Below are experts of layer 8 (counted from 0) of a mixture-of-experts language model. Rows are named router (the router's row for the expert), down (a neuron's output weights, with its number) and show model dimensions 336-383. Each number is 128 + 24 x the weight over its row's rms, rounded and kept within 0 to 255.
Before each expert's rows: a language model's description of what the expert responds to. This comes from a sample of Wikipedia text that the model never trained on.

# expert 27
Description: Wiki heading markers like == and ===, paragraph breaks, and opening quotation marks before titles of songs, works or foreign phrases.
router [115 129 111  65 100  98  82 136  87 169 120 149 150 151 126 115 117 119 122  84 126 156 135 124 140 110  95 146 133 116  89 124 142 139 171 153  92 133 159 174 161  92 133 129 150 109 152 164]
down0 [130 134  89 124 170 114 136 128 100 112 135 139 139 134 117 118  59 136 145 111  83 111 130 107  97 109 139 146 104 152 156 120 101 109 100 117 131 146 123 107 131 121 140 168 141 124 153 131]
down1 [110 184 124 127 138 152 154 169 164 138 119  87 112 107 129 104 158 171 164 170  85 109 115 121 129 137 113  86 130 106 158 128 105 121 188 150 115 141 115 172 118 114 144 107 133 135 122 122]
down2 [116 126 119 143 125 125 150 191  90 113 158  95 146 140 159 137 115 179 133  99 107 132 133 121 156 131 151  99 171  97 133 154 112 106 155 122 162  95 153 138 133 104 137 115 123  84  98 113]
down3 [ 88  95 115 137 134 123 120 162 107 121 132 144 127 125 131 121 121 131 115 118 121 148 117 117  86  89 153  88 145 142 143 127 115 128 120 136 143 145 166 119 114 114 116 154 159 114 176 143]
down4 [115 128  88 141 106 115  88 155 139 132 133 152 150 131 101  87 138 120 147 116 148 109  89 125 153 125 140 101 134 116 134 144 130 111 139  90 122 117 113  99 113 106  68 105 152 129  75 160]
down5 [ 65 107 113 107  79 162 148  41 128 162  89 122 128 104 151 119  87 126 105 102 155 173 164 154 129 121 154 139 175 124 106 169 115 144 121 143 119 181 117 104 151  90 138  81 119 128 136 106]
down6 [142 125 104 111 102 128 135 185 131 122 179 125 118  99 146 133 154 115 148 101 152 125 169 174 169 153  99 124 124 145 104 145 166  89 130 155 105  74 163 123 158 118 122 124 108 128 146 149]
down7 [131 143 101 145 115 118 107 147 118 139 143 131 123 163 110 128 138 156 132  93 144  86 119 132 175 150 153 116 143 110 117 138 124 100 141 128 148 132 139 110 151 156 128 122 135 133 127 142]
down8 [159 174 112 132 136  86 158 164 106 135 139 111 152 114 165  99  96 120 138 165 143 124 136 129 134 115 130 150 116 122 184 160 136 153 126 152 104 193 118 129  99 152 141 155 143 109 175 146]
down9 [115  74  97 136  84 105  94  78 129 149 124 101 145 116 110 141 117 108 122 133 134 101 156 132 178 141 111 130 158 155 116 106 137 112 182 168 104 115 108 164 108 177 107 122 116  97 167 155]
down10 [174 160 118 125 115 120 119  99 103 157 162 128 157 120 161 110 149 150  81 156 162 149 111 170 158 164 142 154  65 137 145 142 149 121 194 155  86 166  95 122 124 105  88 134 152 171 157 110]
down11 [140 132  71  98 119 135 102 153 181 114 157 136 144 148 142 153 194 103 154 127  78 129 135 126  73 129 103 153  88 135 137 126 165 134 152  72 113 112 123 132 117 100 115 136 116 144 150 138]
down12 [ 71 138  94 141 107 134 114 173 137 151  94 113 162 148 163 141 133 140 127 180 136 152  54 110 133 152 108  94 148 151  97 119 140 143 137 122 129 137 124 118 122 122 130 113 143 109 104  84]
down13 [154 121 161 127 115  65 116 105 113 163 116 155 116 134 122 157 181 144 108 126 113 145 110 158 118 133 115 160 103 133 129 111 126 123 120  95 131  84 147  70 127 117 127 132 115 142 102 144]
down14 [102  93 117 179 107 150 165 154 143 155 113 140 147 133 121 154 109 122 159 131 135 149 169 108 138 133 159 153 125 116 166 112 142 114 136 100 109 175 114 106 135 112 117 140 147 144 166 106]
down15 [129 110 126  96 135 132  92 188 125 117 146 129 119 128 120 183 142 106 132 130 105 152 105  92 155 122 136 148 149  92 108 132 134  91 124 152 150  96 114 159 118 151  92 134 147 105 125 145]
down16 [164 167 188 122 112 108 125  86 142 131 131 157 127 141 126  99 111 142 153 138 109 152  85 143 114 120 106 129 149 135  91 132 120 148 118 110 157 111 140 111 142 148 141 133 172 131 141 173]
down17 [ 96 121 130 158 162 149 151 123 189 102 141 100 129 166 140 190 143 108 127 150 138 114 158 136 159  83 125 155 122 154  96 135 146 141 190 138 130 122 155 196 134  99  89 135 133 124 144 123]
down18 [125 208 150 100 128 102 119  91  96 149 101 116 113 128  95  98 162 139  99  95  92 144  94 132  74  80 131 142 119 151 136 142 120 135 111  72 130 107 132 160 117 148 135  76 105 108 136 105]
down19 [104 120 150 142 112 134 160 145 103 179 112 109 124 108 114 124 122 108 136 146 131 161  88 146 121  88 100 130  80 118 116 107  86 106  87 113 179 104 115 119 115 164 135  89 130 174  98 147]
down20 [155 172 164 157 105 126 124 193 119 116 118 125 140 124 142 113 121 140 124 117  98 125  96 189 127 133 139 171  75 105 122 118 112 174 151 113 121 116  89 129 121  92 145 140 124 146 141 142]
down21 [ 72 160 123  90 139  92 175 123 149 116 164 132 123 136 122 140 104 160 125 160 103 125  76 138 126 116 138 103 111 144 110 141 168 127 123 183 157 155  95 174 125 145 137 127 135 100 151 147]

# expert 16
Description: Common first names and surname pieces in person names, such as James, Smith, Johnson, or endings like McCaugh-an, Burn-ham.
router [162 103 110 113 131 123 154 113  81 107 123  96 113 147 109 150 145 113 122 114 120 110 121  90 154 148 149 131 119 142 135 122 135 121 126  73 109 177 105 152 135 162 133 180  74 130 135 114]
down0 [116 147 120 139 127 122 139 132  91 120 126  95 139 165  63 157 188 145 110 121 125 156 111 113 123 149 129 141 142 129 176 115 136 124 127 122 111 155 138 124 123 161 107 117 112 141 162 118]
down1 [138 120 186 158 139  84 133 126 125  87 149 123 157 144 144 115 101 155 105 126 118 190 149  94  71 124 143 133 135 144 114 137 133 123  80 173 117 108 124 103 136 108 156 118 111 149 146 123]
down2 [114 157 158 138 139 121 124 240 118 158 118 116 131 146 107 108 161 147 116 123 111 183 121 143 119  96 136 114 148 159 116  95 138 128 118 116 118 141 143 123 149 121 172 140 112 137 152 114]
down3 [104 123 140 153 151 111 153 103 120 120 122 146 127 145 107 147 128 172 137 110 131 125 123 129 145 149 139 102 120  75 133 110 152 144 160 152 141 124 139 103 145 122 106 128 151 141 112 162]
down4 [137 152 122 112 117 100 166 192 115 180 159 119 101 133 106 103 153 123 125 114 150 167  89 168 174 150 101 142 131 136 190 117 165 141 104 128 126 122 130 144 135 119 143 157 130 147  98 136]
down5 [ 95 125 138 133 135 128 115 166  98 126 129 143 115 100 169 115  90 144 107  93  86 174  90 129 119 157 174 105 114 134 109 107 108 151 143 150 123 144 123 119 113 116 153 159  94 124 117 133]
down6 [149 117 109 170 114 128 113  52  94  97 143 122 139 123 122 143 126 114 130 110 149 152 124 158  91 120 134 122 135 135 139 151 140 132 169 143  98 158 137 147 152 168 143  91 155 122 142 127]
down7 [118 161  74 153 147 127 154 122 108 154 112 106 145 114 170 133 155 112 148 106 130 163 114 111 136  77 114 109 119 105 166  97 175 112 142 115 150 127 160 114 106 166 121 134 130 139 151 135]
down8 [169 149 133 113 138 123 169  87 148 151 133 144 112  80 119 136 127 144 113 114  82 113 109 125 144 124 168 131 155 135 112 146 137 108 108 178 110 151 142 138 117 134 206 118 143 165 122 156]
down9 [ 91 158 125 114 150 126 133 132 136 119 136 141 140 128 126 192 140 135 126 120  94 118 119 136 110  98 134 127 121 137 172 144 117 144 123 151 176 152 117 145 129 160 128 130 144 119 118  78]
down10 [169 108  97 135 142 118 127 105  87 111 111 121 104 152 126 104  91 122 134 131 122 115 172 116  98 107  94 124 150 131 149 146 150 106 146 103 135 161  98 101 145 123 141 132 126 137 139 133]
down11 [109 138 111 146 126 142 119 117 124  93 177 149 107 161 143 137 140  82 116 179  99 109 128  85 125 128 167  63 138 151  90 123 154 148 128 126  82  68 111 107 104 146 115 131 118 113 154 129]
down12 [113 102 103 117 134 156 136  93 110 133 113 131 136 131 143 170 135 127 195 121 139 166 174  97 128 132 118 159 169 100  93  85 106 134 133 119  96 132 156  97 120 191 166 155  94 154 147 114]
down13 [186 105  97 136 153 137 120 134 120 119  91 142 133 122 133 134 111 125 121 122 105 111 151 104 163 105 105 122  82 116 164  77 100 117 120  88 146 101 120 150 134 143  84 110 176 124 134 123]
down14 [151 105 118  82 148 117 114 154 147 121 126 105 148 116  91  93 114 123 127 120 121 140 134 161 123 141 115 149 190 133 165 143 144 137 117 123 108 120 160 101 133 136 120 163 136 115  90 126]
down15 [115 138 121 124 115 143 105 158 120 168  89 143 170 142  93  87 126 164 140  90 100  98 128 105 127 140 125 129 117  62 141  83 116 123 111 135 147 140 142 162 145 123 111 158 211 115 181 145]
down16 [183 109 188 182 170 100 117 135 161 144 169 142 100 135 103 154 181  92 113 130 147  94 117 138 184 141  97 132 140 100 139 109 128 106 138 139 129 143 103 138 134 167 148 111 134 140 144 146]
down17 [123 108 158 140 125 120 150 175 115 148 135 100 131  96 127 132 137 129 101 162 160  93 164 106  78 152  70 138 161 120 132 116 146  91 128 120 107 141 122 141 180 149 150 102 130 119 124 133]
down18 [127 126 130 167 142 117 153 196 143 142 159 146  88 138 168 100 124 155 135 115 137 124 100 125 144 115 114 102  68  82 128 108 113  77 135 168 147 120  94 129 139 122 109 137 110 136 127 109]
down19 [126 129 162 121 138 115 139 126 181 152 131 133 142 106 109 112 148 124 149 119 136 138 147 153 120 163 174 143 124 117 149 133 139 132 105 148 149 155 129 127 148 108 121 115  98 150 133 105]
down20 [134 144 136 175  72 137 144 177 125 120  95 126 150 129 143 118 118 152 144 153 114 144 122 141  99  97 148 120 121 162 153 164  99 147  76 113 149 138 111 133 138 145 161 123 120 119 110 123]
down21 [151 141 120 170 126 115 135 157 143 180 120 126 142 140 130 149 135 115 120 128  84 145  96 118 133 127 140  81 160 139 105 146 111 105 156 120 144 130 139  98 212 141 160 125 140 129 147 140]

# expert 2
Description: Number words and digits giving quantities, scores or ratings, such as two, several, 4/5, 47%, plus the preposition by.
router [ 92 110 128  94 144 112  81 137 121 157 105 169 144 193 128 119 106  93 150 120 143 126 155 139 146 207 139 169 149  83 159 101  84 170 144 130 134 105 101 137 126 120 124 102 146 124 129 122]
down0 [131 146 126 118 106 122 138 109 123 122 123 111 133 131 160  65 117 125 112  92 107 123  68 152 129 123 138 154 161 189 159  70 129 143 105 140 123 117 130 129  98 149 147 169 125 136 144 147]
down1 [144 119 104 134 113 157 124 254  92 138 132  93  84 134  93  90 144 123 111  64 134 163 141 136 130 130 133 163 104 145 124 132  90  78 128 137 153 128 152 161 105 200  83 134 142  92 105 133]
down2 [125 141  94 114 134 132 168  58 133  85 104 172 117 104 136 143 174 126 141  99 153 146 107 112 103  87 141 161 104 136 132 121  80 134 144 180 111  92 110 131 149 133 170  73 114 147  95 117]
down3 [146 119 133  71 114 127 153 143 139 135 162 141 127 132 114 170  79 128 107 135 145 129 144  99 102 123 171 161 100 142 112 109 100 122 165 138 160 138 100 111 123 134 154 129 139  96 124 118]
down4 [169 118 129 124 134 149 113  82 105 114  85  68 121 140 105 173  82 154  66 118 164 166 118 120 169 173 130 117 145 117 132  65 155 135 113 130 104 170 135 129 137 115 137 155 140 121 144 128]
down5 [159 132 147 136 108 131 130 113 158 127 130 147 113 147  77  67 119 119 149 144 148 147  98 137 119 138 167 133 117 122 153 109 108 118 122 106 109 114 129  92 142 159  95 134 116 160 172 138]
down6 [128 113 145 133 123 116 125 113 158  92 165 160 122 147 121 133 179 115 124 100 113 105 187 146 107 122 164 165 109  95 184 130 161 109  75 163  98 142 109 142 115  80 113 158  76 115 138 149]
down7 [111 139 140 126 155 168 129 140 125  79 119 158 104 134  88 140 130 153 160 141 115 149 135 104 115 110 152 105 146 161 111 141 124 138 142 145 140 119 149 122 137 137 167 120 121 136 147 104]
down8 [119 108 162 134 119 140 120 170  96 123 129  87 114 177 144 124 135 114 148 139 119 144 104  89  99 148 129  73 129 111 138  97 144 116  79 135 124 118 108 131 119 119 121 111 169 142 144 140]
down9 [136  92 104 114 120 135 137 131 200  97 164 117 197  90  98 118 112 125 116 114 144 100 128 132 159 141 155 131 144 113 125 155 120 101 137 138 146 166 148 167 145 153 145 133 147 127  98 114]
down10 [123  95 107 122 160 119 121 146 106 124 103 157 152 142 143 165 168 131 136 120 104 139 157 109 116 196 120 120 146 138 152 120 126 136 147 129  78 114 148 162 116 112  82 144 169 123 132 152]
down11 [ 87 120 126 118 119 163 119 128 110  78 123  90 136 166 130 153 110 124 139 160  97 117 120 101 127 116 146 164 142 101 181 136 109 129 159 129 108 147  70 135 132 121 105 106 139 123 163 165]
down12 [113 110  91  87 107 137 140 172 106 130 102 138 106 173 126 134 145 150 130 138 143 131 115 150 144 179 158  87 147 140 116 105 169 131 110 127 155 140 138 100 150 122 120 134 122 130 108 140]
down13 [148 159 146 110 132 115 151 145  78 106 171 169 119 121 102 106 167 111 151 121 118 142 118 134 138 132  59 107 130 125 104 138 100 118 128 129  97 151 110 139  85 104 109 137 132 135 119 160]
down14 [111 131  74 147 141 124 123  81 115 146 125 156 162 139 111 118 180 163 134 145 113  92 175  85 126 123 149 139 107 160 144 141 155  98 155  99 150 104 133  69 179 138 130 171 106  89 134 108]
down15 [134 177 106  97 113 135 150 135 146 118  88 186 127  97 169 128 117 155 161 139 101 143  99 125 147 140 149 159 107 173  87 154 187  89  96 136 134 136 133 120  95  89 131 149  93 149 146 129]
down16 [141 148 118  94 132 154 129 180 137 147 117 107 134 130 180 114 147 163 172  70 161 146 118 121  84 132 125 165 122  83 143 141  80 148 161 114 141 104 120  94  87 122 103  96 143 164 137  94]
down17 [136 153 136 155 122 139 112  90 175 128  88  91 160 126 118  70 135 125 131 129  76 129  96 133 127 104 138 113 126 119 153 143 136 142 128 171 153 102  94 109 117 151 134 121 101  78 128 168]
down18 [122 141 125 117 134 128 125 129  72  72 108 149  82 121 132 163 115 102 149 117 109 110 150 118 138 106 127 125 125  74 103 112 109 126 105  82  91 163 126 117 146 160 108 131 145 163 112 185]
down19 [147 125 115 142 143 113 154  95 113 157 133 166 108 125  86 162 135  99 134 151 148  86 140  99 113 109 166 131 147 115 171 107 116 152 108  90 195 142  82 112 141 122 116 147 122 119 150 125]
down20 [ 98 124 144 129 148 145 140 193 127 128 161 132 128 146  89  80 124 115 127 122 140 123 134  98 161 131 151 151 143 101 131  79 115  99 103 147 115 133 115 116 146 116 104  99 154 111 127 168]
down21 [144 166  85 147 131 116 127 181 162 124 158 164 125 139 149 123 170 155 112 111  95 131 144 122 109 164 122 151 144 138 175 118 103 133 116 123 125 136 115 147 137 143 183 114  91 153 106 121]